Below are experts of layer 2 (counted from 0) of a mixture-of-experts language model. Rows are named router (the router's row for the expert), up (a neuron's input weights, with its number) and show model dimensions 0-95. Each number is 128 + 24 x the weight over its row's rms, rounded and kept within 0 to 255.
Before each expert's rows: "mostly gets" lists some tokens that are sent to it at least half of the time. This comes from a sample of Wikipedia text that the model never trained on.

# expert 1
mostly gets: "an", "h", "t", "on", "at", "ent"
router [149 143 136 170 133 109 113 115  86 129 125 134 121 132 140 122 132 140 118 152 104 102 105 145 133 173 110  93  69 102 128  92 123 110 127 121 148 139  85 182 150 137  96 102 121 139 113  98 135 150 124 145  95 122 184 100 126  95 137 141  88 101 105 152 165 140 146 125 104 124 148 137 142 150 153 135 111 108 172 153  97  81 161 157 127 171 146 135 132 138 113 100  95 159 123 126]
up0 [111 151 130 165 132 127 147 142 109 114 123 144 118 141 148 128 104 180 120 154 122 145 128 137 119 165  94 167 112 159 141 121 147 121 125 137 109 115 142 141 127  93 127 115 128  96 112 123 201 130 138 116  90 119 189 163 125 110 121 124  93  68 121 121 149 130 145  98 125  89 181 108 105 160 127 161 123 112 102 105 140  94 118 126 141 156 129 197 102 109 134 108 121 145 122 135]
up1 [148 130  99 148  99 130 124 143 128 144 119 116  92  89 152 113 120 126 115 130  96 112 100 169 119 131 150 157  93 104 127 146 148 114  99 110 158 117 160 118 140 110 134 153  99  95 109 122 162 170 137 169 199 119 169  88 144 109 119 134 151 132 129 136 145 171 163 179 139 161 105 130 176 153 106 145  90 130 109 114 134  96 113 126 113 106 128 117 117 125 167 117 102 155 113 140]
up2 [141 145 160  87 115  58 126  90 178 125 101 148 118 104 129 128 177 135  91 132 110 120 129 107 172  81 160 132  90 144 122 104 128  99 139 154 120 187  86 149 152 108 157 128 130 114 128  93 156 146 167 122  77 123 122 119 124 112 148 133 126 122 136 124 101 135 153 134 133 115 178 125  97 134 118 143 158 121 113 145 119 100  97 125 147 169 143 127 128 115 133 109 116 106 134 139]
up3 [135 100 136 140 166  77 148 139 123 135 165 141 111 153 170 101 101 123  98 138 103 155 119 136 127 138 133 118 136 115 117 122 155 145  81 128 123 152 109 141 141 169 151 151 125 112 152 100 167 149  98 128  79 110 135 118 142 132 161 171 132 105 101 154 165  85 123  73 180 122  96 133 118 141 128  85  70 143 134 157 167 116 141 137 119 119 116 125 124 116 140 105 126  94 138 118]
up4 [128 139 117 160 112 162 142 133 116 153 146 143  99 159 105 134 126 123 144 107 132 163  93  94 148 106 115 137  91 128 115  93 161 144 124 139 141 130 118 158 118 105 147 103 109 105 154 123  88 145 171 166 120 158 129  94  56 119 108 175  80  91 134 160 133 149 184 139 125 120 124 117 122 127 147 130 136 105 111 158 127 122 169 123 161 181 155 109 105 126 123 110 101 139 133 118]
up5 [133 142 165 145 140 112 123 131 152 123 114 117 125 146 176 124 117 123 125 136 159 110 116 152 111  86 123 115  94 180 111 117 146 134 148  72 124 109 120 151 134 114 130 115 109 151 141  92 177 167 103 118 109 150 149  96 157 118 118 178 129 155  96 107 156 141 170 106 159 100 108 158 126 147 114 131 162 103 161  92 101 110 129 171 128 143 119  81 122  99  89 138 114 131  96 126]
up6 [109 125 139 109 120 111 140 129 130 127 119 151 156  97  92 144 162 118 110 110 124  97 127 158 143 166 139 131 127  85 109 104 147 121 118 116 143 159 126 133 133 173 129 152 113  98 109 103 131 139 148 121 151 128 188  80 130  96 146 140  73 131 108 118 178 123 157 134 130 147 142 141  61 136 102 123 129 168 132 189 165  72 114 105 127 151 145  91 118 114 114 125 117 125 133 114]
up7 [157 162 108 119 140  90 134  93 156 136 167 130  79 138 146 145 127 151 130 167 118 120 136 140 144 157  89  94 133 131 110 116 121 139 107  93 126 190 111 147 140 115 111  89 112 157 138 102 112 147 110 131 127 145 128  61  75 124 126 113  78 137 130 135 145 117 124 146 135 105 147 132 122 126 144 124 165 122 140  97  93  75 125 112 119 143 169 133 116  97 169 134  91 112 105 145]

# expert 9
mostly gets: " |", "6", ";", "5", ")", "7"
router [129 127 114 147 104 108 163 122 171  78 127 109 129 152 148 119 137 139 111 121  90 128 133  73  87 149 122 149 116 144 161 144 178 173 130 143 127 134 114 155 150 163 127 145 104  86 170 123 132 106 110 156 130 112 106 127 108 117 148 149 112 117 104 153 158 160 115 145 129 148  92 125 135 133 125 109  78  94 147  79 104 102 140 181 104 107 103 162  92 126 123 119 103 128 138 116]
up0 [153 142 112 104 123 100 137 123 132 106 142 100 120 168 134 118 127 131  32 101 130 134 104 140 161 163 133 139 155 156 125 124 139 134 105 120 120 142 191 142  88  81 165 129 120 130 159 159 123 126 141 118 126 159 112 118 126 120 119 147 118 135 145 136 113 126 144 113 133  89  83 137 153 145 125 150 145 101 134 140  90 137 149 154  95 102 112 112 146 128  88 139 165 148  64 123]
up1 [132 138 106 139 113 160 112 149 130 114 163 125 105 110  99 153  90 137 136 104 157 104 147 116 113 118 103 112 134 108  99 142 152 149 136 193  88 129 112 118 128 122 124  95 147 113  70  93 136 153 150 121 121 106 126 136  86 106 118 103 158 118 118 168 153 145 125 146 100 129  81 152 144 147 136 152 126 131 101 100 113 165 124 191 136 163  85 159 155 129  82 119 110 124 126 146]
up2 [ 88 144 125 134 146 122 154 118 124 109 136 138 124 108 149 134 127 126 114 133 114 100 117 111  99 112 128 140 162 151 176  94 119 108 113  75 136 152 126  80 151 150  97  99 137 137 109 121 110 106 103 157 122 128 116 126 100 100 157 151 169 120 151 140 132 148 162 133 121 114  97 160 140 109 208 130 113 128 127 123 160 141 147 134 105 190 105 146 108 157 121 166 175 135 117  79]
up3 [ 97  81 130 119 144  87 117 190 165 114  97  85 122 114 161 151 122 149 145 133  84 135 112 127 141 128 102 138  99 128 109 160 119 135 142 129 153 145 110 139 154 117 137  98  92 172 154 116 108 136 122 122  88 114  97 129 114 139 140 181 111 143 146 176 114 130 156  97 131 134 108 151 136 107 104 145 129 141 126 146 162  96  85 119  98 116 128 193 111  95 126 139 137 116 129 103]
up4 [134 107  90 101 151 149 116 110 109 145  83 107 120 201  95 104 158 118 105 159 104 144 150 118 103  79 140 120 116 146 112 104 135 153 177 108 124 141 122 100 155 140 145 151 143 119 142 158 177 175 170 117 148 157 140 150 124 128 126 133 146 129 131 124 118 130 146 146  75 157 122 147 113 135 118 132 108 154 103 148 134 123 116 124  97 134  59 108 149 160 102 130 123 120 126 126]
up5 [125 150 129  87  92 129  85 118 149 136 115 123 182 140 147 131 141 104  80 151 140 120  94 138 152 131 168 133 117 126 153  88  93 153 147 161 101 153  91 133 130 109 132 128 130 129 109 123 155 126 127 107  94 150 144 143 117  77  93 149 140 137  86  71 149  91 103 143 135 127 159 137 139 150 107 116 145 103  88  91 119 101 165 132 129 116 109 157 111 134 125 150 166 120 164 104]
up6 [144 172 124 104  97 156 122  86 138 133 124 128 172 132 113 108 169 160  94 145  66 135  81 106 101 138 116 129  87 145 143 126 113 160 140 112  86 118 117 154 104 170 128 136 125 142 113 127 121 143 148 148 150 130  77 138  90 169  91 158 136 138 124 127 128 122 123 139 120 110 108 137 160  90 137 113 110  85 115 135 111 154 165 136 129 107 155 138 148 141 111 123 114 128 129 194]
up7 [115 131  67 147  93 116 166 132 129 110 144 141 121  72 140  85 172 125 109 129 116 123 144 102 103 136 162 119 111 162 107 141 128 115 121 120 130 134  96 140 118  80 164 100 153 114 144 132 143 135 118 179 130 125 127 120 105  99 134 149 103 168 159 126 113 191 135 128 145 129 155 112 142 134 129 138 126 121 100  97  99 115 172 127 150  93 128 121 113  85 130  75 130 163 126 162]

# expert 0
mostly gets: " ", "in", " s", "s", "u", "ar"
router [135 117 124 124  88 112 118 153 120 121 132 112 146 158 148  68 104 121 121 154  88 125 161 155  89 152 107 115 126 110 120 152 116 130 100 149 116 162 159 117 132 174 138 166 150 166 117 107  91 110 137 153 126 142 128 146 123  43 165 142 150 128 126 136 193 139 135 130 122 133 138 111 127 151 153 144 150 149 115  79 142  83 130 157 154 123 118 137  99 111 127  92 127 123 117 127]
up0 [141  83 133 143  92  86 127 146 107 136 121 120 156  93 131 127 180 133 140 159 104 154 160 122 118 132 105 136 122 150 135 109  91  88 155 149 111 134 126 143 171 143 134 109 124 118  81 123  79 107 107 118 157 165 155 141 102  96 134 143 132  77 119 156 175 169  89 127 110 152 125 107 150 100 135 137 113 107  94 118 141 143 143 150 124 119 130  74 165 129 112  95 143 111 120 141]
up1 [151  97 157 137 152 147 144 145 124 111 112  97 132 123 105 103 168 100 150 116 152 116 169 120 165 157 163 117 109 115 100 144 132 146 131 106 156 133  95 132  74 118 117 171 135 146 101 139 168 121 160 107 107 123 133 133 117 122 139 126 111 120 145 121 132  66 157 107 155 150 101 126 118 108 127 161 115 122 111 109  73 108 151 158 190 119 158 171 116 106 127  92 113 134  93 137]
up2 [118  78 123  89 133 141  86 127 131 139 140 119 116 120 103 128 114 109 131 131 100 114 142 141  95 149 117 129 116 132 145 106  96 132 107  98 131 127 110 113 125 146 167 124  89 138 147 123 122 140 146 163 138 123 131 175 131 117 132 102 141 138 133  97 123 169 144 130 159 171 117 121  77 123 161  65 114 136  83  95 133 123 119 133 138 140 114 113 176 179  78 129 147 132  56 157]
up3 [161 171 127 121 109 107  96 143 106 114 148 112 116 106 128 121 122 162 120 111 139  90 163 147 121 102 125 101 129 105 125 162 106 184 147 144  86 126 139  96  94 141 121  89 114 146 100 159  97 126 116 151 146  92 123 140 112 129 170 151 134 149 128 143 144 158 153  97 130 141  82 156 110 104 153 169 144 143  78 101 171  77 126 168 153 126 107 129 144 130 130 138 121 132 158 143]
up4 [151 105 103 139 114 125 130 141  91 123  92  96 133 124  73 159  92 120  92 142 115  96 119 162 115 125 133 115 153 112 131 144 105 113 135  74 117 155 110 129 145 124 114 153 117 137 112 138 132 133 139 163 164 139  90 160 132  90 112 137 146 121 189 146 111 124 171 107 125 155 104  87 115 146 169 141  94 138 137 135 111 120 130 127 123 123 111 167 119 117 146 121 101 157  70 188]
up5 [124 154  91  84 111  87 102 121 119 175 154 110 126 138 136  97  87 148 142 147 101 140 162 126 131 121 133 125 129  97 109 102 151  96 101  98 112 102  86 143 147 141 142 147 123 100 130 155 102 130 103 128  94 168 177 160 116 128 127 130 140 103 170 185 146 163 127 159 147 130 161 150 164 116 117 135 134 135  99 123 132 107  89 113 102 117 142 108 130 107 162  84 107 110 137 140]
up6 [145 101 109 131 123 150 141 134 108 100 135  90 112 150 116 108 160  92 110 173 148 146 132 170 107 154 140 132 137 142 137 128  76 112 110 155 110 136 145 140 104 130  78 133 141 124 118 112  69 158 118 154 139 148 125 107 153 127 155 113 149 138 133 119 139 138 118 145 137  95 146 106 111 137 148 144 149 131  90  48 123 129 170 163 120 146 148 120 143 140 107  83 150 167  76 149]
up7 [ 91 134 135  79 112 135 100 136 107 121 118 124 164 142  74  97 154 133  92 125 143 121 167 127 156 132 100 144 103 134 182 101 112  97 126 118 123 158 124 138 159 155  92 134 152 111  98 137 108 126 104 155 167 137 116 103 141  89 147 163 140 121 127 119 139 112 158 109 115 183 128  96 144  94 129 156 145 149 115  93 184  98 147 165 136 152 113 115 129 121 125 124 105 113 138 168]

# expert 10
mostly gets: "-", " a", " the", " m", " c", " p"
router [186 113 113 143 107 101 118 112  77  48 116 157 165 163 139  99 173 162 160 162 146 102 149 109 111 165 120 102 114 127 135 133 139 107 103 142 106 170 132 158 109 110 115 149 105 105 112 139 152 147 145 124 113  93 183 122 104 107 129 138 128 125 155 112 139 147 151 140 120 165 113 148 136 107 134 134  95 157 119 128 141 148 104 118 147 116 118 131 144 144  82 101 120 130 116 127]
up0 [116 121 118 119  95 111 113 141  80 106 101 129 134 125 149 137 162 101 156 149 134 112 158  92 117 128 158 112 175 167 113 116 128 110 113 105 110 123 132 165 110  69 101 141 101 118 141  95 175  86 152 168 122 153 130 112 141 143 156 132 149  96 122 158 167 172 112 124 158 158 138 122 139 115 131 121 160 113 108 109 118 134 112 152 128  81 125 160  86 170 140 153 101 124 108 112]
up1 [144 113 133 105 136 188 144 132 151 109 119 118 138 158 106 119 131 109 138 122 137 125 166 147 147 126 137  81 137 143 124 110 117 151  81  98 102 112 110 121 141  88 126 103 104 117 100 140 141 150 188 149 127  75 126 109 109 156 118 172 155 118 140  96 143 157 141 149 151 157 146 141 147  98 112 115 115 153 104  84 141  73 153 100 135 160 109 129  88 136 165 126 146 148 167 127]
up2 [135 127 128  88 152 112 117  83 134 144 110 133 164 148 101  99 132 132 159 176 154  78 146 126 125 102 133 140 150  94 146 127 122 113 156 129 128 145 159 101 125 137  90 133  97 137 130  95 137 144 104 154 156  96 111 120 113 106 160 130 157 155 128 118 127 143 140 143 128 155 130 126 127  73 134  68 119 146  98 150 126 154 146 161 105 179 122 111 123  72 105 136  75 105 152 119]
up3 [167 136 171 159 107 129 141 123 141  91 113 101 103 123 145 157 114 142 170 136 135 121 140 116 157 162  73  70 108 131 116 125 104 110 137 162 108  95 146 178  84 129 134 138 109 111 101  89 127  88 112 136 166 113 121 128 130 125 147 123 131 142 121 124 125 132 118 167 122 153 114 127 101 124 101  86 137 130 174 100 141  95 101 178 153 130 134 106 177 148 135 110 146 107 108 134]
up4 [102 138 145 104 119 129 125 101 166 156 142 111 151 163 135 138  94 126 116 137 139 151 132 150 146 139 123 139 105 147 131  79 122 101 110 144 144 180 100 177 151 117 129 137 147 102  98 173 121 115 148 130 118 106 130  90 110 132 140 165 103 101 175 153 136 132 162 148 155  88 138 110 110 111 141 159 128 150  90 114 146 114 142 130  47 116 146 101 107 172 123  99 129 135 104 133]
up5 [119  79 144 114 137 140 131 149 131 188 159 139 110 106 127 151  95 175 143 189 149  71 121 133 141 145  93  97 118 121 137  93 107 132 152 104 148 148 147 120 102 131 142 114 102 132 141 115 142 141 179  96 113  91 126 137 148 111 115 159 138 132 145 102 113 118 113 145 120 143 123 135 152 173 156 144 114 138 146 126 117 185 127 127 123 117 165 124 167 149  67 120 149 133 106 110]
up6 [155 139 127 104 150 112 148 123  74 108  88 106 139 104  91  85 153  93 155 128 159 113 144  73 124 113 109 112  95 120 124 160 130 111 115 173 141 135 124 174 151  98 145 162 137 100 108 128  85 119 160 117 139 104 135  94 124 120 144 104  96 116 155 142 142 141 115 125 106 146 104 169 122 119 146 150 110 135 123 153 111 141 167 116 131 150 155 105 147  88 135 136 108 154 112 188]
up7 [157  84 183 131 131 131  60 125  89 145 119  98 126 140 108 128 161 144 131 168 124 106 138 134 156 157 174  94 120  91 161 147  97 131 153 137 106 134 125 127 140 130 127 192 101 127 128 118 130 149 168 120 129  97 167 137 115 112 119 128 103 111 143 108 123 105 130 103 106 153 169 176  97 105 128 136 133 144  98 145 105 140 152 163 159 112 134 120 159 122 144 144 144 108 154 109]

# expert 8
mostly gets: "i", "o", "a", "e", "re", "un"
router [187 115 118  77 127 168 109 157  97 153 108 100 130 121 147  83 125 142  95 139 100 122 116 155 114 170 133 149 114  90 141 123 170 169 126 146 117 124 119 131 139 157 116 112 122  93 131 140 113 106 144 121 106 120 106 152 125 138 129 137 123 140  65 104 156 139 126 122 105 136 134 141  86 158 161 114  96 119 150 108 109 172  83 125 109 136 150 135 103  78 108 121 117 175 109 126]
up0 [138  80 104  92  76 176 143 120 138 108 129 158 167 140 110 113  91  90 139 119  99 132 119  93 116 140  77 114 136  98 159 117 108 148 162 127 102 134  96 123 158 156  92 139  92  99 144 146 156 169 156 117 155 131 114 154 166 162 149 123 149 131 133 125 110 134 134 130 117 143 125 125 101 120 143 122 106 134 118 147 143 172 108  89 151 162 144 106 147 135  97  92 101 150 124 153]
up1 [135 136 133  97 161 114 124 107 118 112 104 128  98 127 149 128  86 149 114 144 151 126 119 173 172 102 146 126 156 116 132 151 119 120 103 177 170 154 100 115 190 156 143 141 134  70 137 146 116 100 121 156 138 108  95 112 130 114 128 143 125  87 156 129 145 176 137 134 136 118  99 144 108 143 146 139  84 131 141 130 161 171 127 129  85  64 148 127 157 121 133 110 114 125 150 118]
up2 [ 91 140 115 120 149 125  94 201 125 113 168  86 139 148  96  92  72 130 124 136 104 115  90 127 131 145 156 145 127  91 122  96 129 156 160 151  90 151 122 140 111 155 162 101 109 163 159 141 141 149 132 118 134 142 164 114 152 107 123 151  95 138  72 128 113 110 115 114 113 154 103 127  77 114 147 152 120  95 117 102 129 134 135 115  96 114 148 122 140 128 123 112 137 129  81 122]
up3 [130  54 160 139 146 164 125 126  79 120 109 145 145 132 122 127 135 150 103 114 115 116 129 127 140 163 125 150 134 147 136 134 145 139  74 144  89 171 135 132 136 118 115 111 117 128 140 163 145 140 114 126 136 139 107  90 129 121 139 153 151 113 119 123 118 175 139 130  72 148  97 135  77 159 120 149 130 186 116 141 135 114 127  61 129 123 152 164 117 124 173 118 133 166 118 100]
up4 [127  97 117 123 166 152 186  93 153 103 119 127 104 126 154 138 141 158  89 168 111 121 113  93 137 137 126 158 109 157 161 114 138 130  99 128 134 126 173 133 117  77 111 139  98 122 108 108 102  76 165 160 107 156 113 101 125 125 134 125 147 113  92 130 126 119 105 134 102 139 123 147 119 182 152 132 126 113 156 161 146 139  98 114 175 113 172  94 130 113  87 124 115 135 115 100]
up5 [153 130 125 126 124 155 124 103  81 119 145 103 129 136 190 129 126 143 100  63  94 149 153 108  99 121 147 139 145 167 133 126 105 115 161 145 124 118 148 145 151 136 150 115 128 123 133 150 106  82 123  73 105 150 113 135 121 130  74 121 125 100 119 176 144 129 114 148 122 125 128 175  78 114 119 145  95 137 119 117 107 173 143 113 125 105 175 143 143 133  90  90 119 111 129 140]
up6 [153 133 122 106 102 174 102 119 136 135 113 101 114 121 143  93 149 155  87 152 117 169 133  79 140 137 111  96 139 129 144 155 150 138 115 127 117 145 151 135 161 131 132 118 176 106 100 129 124 109 123  86 116 136 146 128  94  87 134 196 139 115 142 117 114 151 140 114 148 111 130 158 127 146 137  51 120 141 128 147 132 151 141 126 114 178 175 135 130 111 150  97  79 145 118 143]
up7 [126 117 118 153 104 177 154 132 170 107 114 120 134 131 135 100 150 156  97  99 140 106 129 117 134 130 129 127 134  86 133  82  75 159 109 165 144 130 108 154 187 128  84 109 101 130 130 155 143 117  87 158 114 168 102 184 143 120 126 149 140 157 139 107 148 142 137 134 130 130 142 128  93 136 143 135 130 113 146 109 195 110 133 130 106  77 138 131  95 131 156 134 139 101 107 124]

# expert 3
mostly gets: " and", " to", " was", " with", " is", "ly"
router [115 133 168 125  71 169 174 152 109 116  86 104 169 138 128 146 163 128 125 139 116 121 119 117 103 120 144 111 124 104 119 144  96 139  97 145 123 125 114 119 140 120 172  91 118 113 128 200  99 102 123 125 137  84 128 131 155 110 128 133 208 117 114 123 152 125 121 142  94 114 144 137 146 126 149 117  81 119 146 141  82 134 158 160 141 103 155 125 139 138 106 127 109 138 106 106]
up0 [146 111 122 158  56 127 110 144 141 102 156 161 142 116 128 132 126 119  82 138 109 103 134 146 160 130 124 167 117  78 128 157 128 118 169 155 108 108 121 145 143 151 152 135 132 155 145  94 115 141 122  84 156 110 137 112 151 197 117 154 141 108 118  98 138 119 154 161 144 121 114 125 112 121 150 116 157 133  94 136 110 107 138 118 176 111 115 109 159 136  80 149 109 120  87  98]
up1 [100 114 114 109 112 113 162 130 129  88 153 133 102 120 114 154 144 134 156 116 162  93 117 113 146 130  95 107 101 102 125 125 101 144 115 117 154 130 129 107 160  97 147 105 119 115 139 145 122  93  87 170 149 131 113 120 169 102  79 147  92  95 121 127 140 128 161  92 142 152 138 157 151 133 139 118 104  82 125 158  97 179 115 126 109 158 162 157 136  95 127 126  72 168 108 119]
up2 [116 144 114 151 143 117 190  67 166 107 187 114 150 146 138 126 142 176 130 114  90 141 125 115 122 111  88 158 159 159  86 144 123 128 126  71 142 114 114 154 128 121 134 121 137  89 111 153 112  88 114 108 137 129 111  71 130  86 122 151 130 107 107 112 128 163 130 112 124 114 158 133 134 144 156 125 108 100  91 173 104 143 122 129 132 137 149 141 163 125 148 131 126 126 105 140]
up3 [139 124 128 116 118 136 131 160 148 160  91 106 162 101 150 123 184 163 114 155 106  76 135 123 157  73 175 154 146 129 104 114  84 149 159 141 115 122 119 141 124  98 107 115 113 154 110 124 153 129 132 121 134 132 151 113 156  79 151 153 140 130 100 127 135 152 137 107 116 166 152 133 114 101 151 142 125  78  78 157 127 136 155 122 141 180 149 101 141 140 133 110 156 154 141 111]
up4 [145 123 133 121 153 108 152  91 148 116 132 102 147 126 113 177 134  86 154 156 159  73 119 125 141 113 101  96 127 149 172 154 106 134 153 137 164 134 136  87 114 113 125 112 123 122 130  99 119 110  98 116 155  75 175 157 109  93 141 131 151  85 127 163 107 110 131 119 133 131  89 147 125 108 147 149 114 146 117 132 123  89  89 143 137 179 167  99 132 111 112 153  97 152 128 139]
up5 [165 118 121 106 113 106 139 128 144 125 125 151 146 149 136 134 135 113  83  93  99 176 119 166 121 137 145 163 144 140 135 116 116 144 129 137 158 146 158 128  71 143 165 114  99 152  94 120 107 105 140  72  93 150 143 160 114 120 117 163 173 140 110 139 124 112 131 137 153 125 125 143  91 120 142 145 136 130 141 177  88 135 126 159 135 138 123 144 181 108  63 110 148 102 153 111]
up6 [125 159 155 117 104 149 136  95 147  79 104 134  94 134 136 107 120 105 161 103 156 182 167 104 113 125 123  92 142  86 155  92  96 122  85 146 138 138 126 144 124 125 157 166 118 149 126 104 144  86 154 195 135 115 133 132 128 149 133  92 112 139 129 138 124  91 139 133 122 135  96 151 150 125 165  83 149 105 123 115 109 132 128 166 171 149 101 106  97 136 126 103 127 134 112 112]
up7 [145 133 139 133 122 116 114  97 142 127  74 100 125 123 142 123 146  83 137 128 181 146 124  90 115 140 173 114 113 124 102 121 118  99 118 179 123 104 161 116 133 115 178 152 102 139 189 111  96 126 135 180 159 163 126 151 155 102  94 111 114  95 126 169 142 128 150 128 106  86 128 136 172 104 142 114  93 153 142 139 114 134 153 113 137 126 111 106 135 120 156 109 110 124 106 101]

# expert 4
mostly gets: " of", " to", " on", " for", " in", " at"
router [123 100 116 135 117 102 188 112 125 106 136 104 116 142 128 116 135 125 135 154 121 125 147 120 148 134 178 130 123  94 125 104 135 171 111 127  91 139  89 128 163 135 168 121  87 112 116 113 118 142 120 137 144 181 147 127  89 141 105 152 106 129 108 118 150 152 134 167 112 114 148 147  89 109 195 142 141 136 145 135  78  86 115 133 104 133 119 130 154 161 143 156 131 184 127  85]
up0 [115 129 147  78 125  90 186 115 107 117 122 168 110 153 117 160 126 137 125 170 121 121 156  98 145 133 120 181 122 143 140 136 140 129  94 137 128 143  95 131  96 159 136 146 144 122 123 126 173  97 115  44 142 122 128 134 101 111 124 155 122 125 107  90 131 117 101 132 143 141 107 160  84  87 111 154 135 116 131 139 149  87  79 138 110 107  95 145 136 115 132 107 116 142 147 151]
up1 [114  74 130 156 103 131 138 127 127 125 121 134 126 126 130 130 132 160  85 110 132 142 113 128 147 100 152 122 147 132 125 100 111 183 124 114  64 126 108 115 165 159 143 109 116 118 112 127 104 119 131 152  87 128 140  85 137 125  89 168 153 174  95 141 182 127 180 118 134 115 119 119  79 119 141 130 151 144 192 138 164 138 150 121 128 145 103 138 115 146 106 124 138  93 151 151]
up2 [139 122 107 155 122 127 130 130 107 140 119 106 113 158 146 152  98 139 105 139 123 151 156 110 157 100 161 100 105 137 177 121  89 141 128 159  62 137 142 128 149 132 163  93 140 116  95  67 128 134 140 155 128 179 115 117  98 104 180 127 150 117 163 147 141 122 142 167 138 197 114 117 123 127 123 139 116 118 118 143 143 133 152 106 113 151 166 109 104 130 114 132 113 171 112 103]
up3 [ 88 126  92 138 102  97 149 117  82  89 140 123 113 187 114 108 129 122 126 139 192 147 154 150 111 153 141 166 143 129 147 161 149 179  87 129 109 155 123 150 142 106 128 157 143  80 177 110 138 149 133 127 158 121 132  98 119 126 159 119 139 139 107 158 149 102 118 104 144 109  92 121 123 102 136  86 128  89  99 133 154 100 117 115 105 149 114 139 122 121 128 159 122 136 102 134]
up4 [142 156 145  93 165 131 139 112 125 127 162  87 132 108 140 188 122 135 138 111  97 120 115 113 109 109 145 148 129 107 116 127 132 156 163 149 109 134 120 119 152 124 126 118 133  91 160 164 133 156 136  95 144 125 156 157 105  94 107 107 118 162 121  94 135 120 124 179 119 135  71 158 152  91 124 152 117 138 130 157 119 121  54 176 110 137 116 129  90 146 130 104 107 164 147 147]
up5 [150 119 133 155 121 136 118 117 145 120  93  84 155 204 137 118  98  98 165 121 117 120 127 128 117  84  96 124 149 160  77 117 138 147 107 120 118 125 113 132 158  74 154 155 165 128 119 121 121 137 118 102 121 133 165 110 116 144 169 146 126  97 129  96 133 142 145 131 122 135 149 136 153 118  96 145 152 124 196 138 140  95 122 131 133 125  80 148 188 132 142 141 135 135 157 134]
up6 [152 156 100 164 117  93 173 125 111 118 113 134 135 140 125  63 112 136 106 170 138 113 132 105 107 138 117 157 137 158 118 150 105 148 109 151 115 159 121 100  96 111 143  92  95 129 124 140 112 127 133 109 161 181 113 146 117 124  91 157  99 111 124 116 151 158 110 111 146 154 124 160 129 141  88 176 128 150 137 135 129 116 123 158 138  99 128  98 155 124  95  91 141 170  76 101]
up7 [112 127  61 112 145 138 143 101 145 155 129 128 112 151 143 100 109 118 108 132 116 134 148 126 124  93  87 134 119 115 109 111 138 167 132 188 160 177  88 146 115  90 147  89 148 122 108 138  91 174 179 139 152 123 114 133  87 116 141 127 158 116 175 161 136 112  82 148 156 106 135 132 116 107 124 148 120 104 117 117 112 120 121 117 137 149 138  77 137 114 141 105 166 129 137 132]

# expert 11
mostly gets: "ation", "ated", "ge", "ight", "ment", "ity"
router [141 123  85 120 114 136 140 138 116  88 124 104 143 151 146 129 110 160 137 101 104 115 146 114 152 128 201 133 143 130 110 125 127 120  75 147 161  98  84 149 191 158 164  85  75 161 112 114 132 149 143 143 129 118 155 127 122 115 196 128 126 131 105 141 110 124 131 137 108 156 122 119  94  97 125 142 138 117 149 109  94 125 105 150 119 136 144 144  92 141 110 138 116  95  99 135]
up0 [109 126 103 172 151 123 133  95  87 132 147 157 131 121 102 114 134 150  84 128  97 129 134 108 128 134 129  76 152 126 115 124 122 130 118 129  83 134 122 175 156  98 126 141  94 134 123 106 125 168 144 169  92 101 141  85 109 103 158 107  89 110 151 152 123 106 134 133 122 111 108 187 124 115 142 119 152 103 117  96 109 149 161 164 123 166 145 175  86 126 148 131 148 126 142 161]
up1 [114 116 158 161 132 118 114 125 106  89 137 126 123 134  96  94 159 126 156 123 140 103 147 118 145  71 141 133 149 161 156  76  86 115 118 136 171 151  94  99 153 148 141 125 130 116 120 116 153 119 107 163 188 129 139 145 141 119 112 105 125 121 146 144 138  94 137 164  95 145 131  98  80 130 151 148 122 116 141  88 110 143 143  74 148 159 102 175 121 149 157 129 115 132  99 120]
up2 [132 169 143 115 110  72 133 128 166 106 118 169 101 127 112 111 122 126 121 106 122 133 140 157 115 139 130 130 110 131 142  89 196 137  90 123 125 163 134 133 196 135 123 127  85 161 157 155 137 117 129 120 160 110 168  77 139 135 120 138 150  76 165 120 136 127 136 141 103 136 146 123 127 140 165 114 118 145  98 120 139 129  85 157 122  85 132 124 138 151 169 106 129 122 162 107]
up3 [100 116 157 113 130 127 105 129 141 111 131 129 137 154 158 130  89 174  91 121 121 116 118 118 129 149 166 121 106 122 135 123 173 163  96 146  72  80 128 160 147 118 133 114 115 104 142 134 136 127 136 119 113  89 144 113 129 131 100 125 155 101 156 151 173 147 154  78 124 126 156 116 162 145  89 130 108  71 122 152 131 107 108 111 120  75 110 104 133 178 175 137 123 135 147 124]
up4 [110 160  85 147 128 134 115 120 129 136 131 126 107 182 147  93 106 147 125 129 146 116 141 126 114 158 142 101 178 110  69 130 107 122 123 151  88 135 101 130 124 145  92 147 108 132 113  81 133  85 152 159 131 170 136  87 141 112 165 141 118 139 152  78 108  98 102 126 144 128 122 130 101 116 115 146 113 188 147 127 132 139 125 130 132 122 114 174 183 123  97 111 148 135 138  98]
up5 [151 127 138 129 131 103 115 137  77 129 190 122 104 101 156 149 129 181 106 128 117 146 110 104 119 145 167 148 140 173 138 134 136 140 109 162 125 185 125 169 164 128 138  85 138 133 135 153 121 132 109  64 156 152 116 116 144 115 128  84 169 153 112 146 130 118 142 142 120 118 153 124 107 151 128 131 124 137 117  87  98  90 107 160  99 153 103 128 109 112 131 120  95 152 115 101]
up6 [111 157 105 141 127  98 117  95 133  79 142  87 161 133 149 103 123 117 144 113 148 151 120 157 108 156 141 190 133 147 146 107  99 125 116 147 129  82 110 135 143 117  84 119 165 154 127 151 111  88 125 141 127 144 143 154  94 126 133 153 115 116 164 135 111 129 102 123  98 105 123 132 114  79 149 138 162 146 122  78 118 144 107 168 186 154 134 154 143 111  97 120 140  98 126  94]
up7 [120 101 111 139 123 111 104 146 134 137 108 139 157 139 168 124 187 116 131 178 102 190 103 131 121 115 147 133 148  99 108 138  78  96 120  92 148 127 117 144 199 149 102 141  77 144 175 117 125 151 127 113 154 132 133 152 135  91 139 169 118 140  90 116 126 153 122 118 161 140 149 139 104 113 130 151 123 144 117  97  91 137 100 147 135 132 139 132 157 147 136  96 157 149 122 115]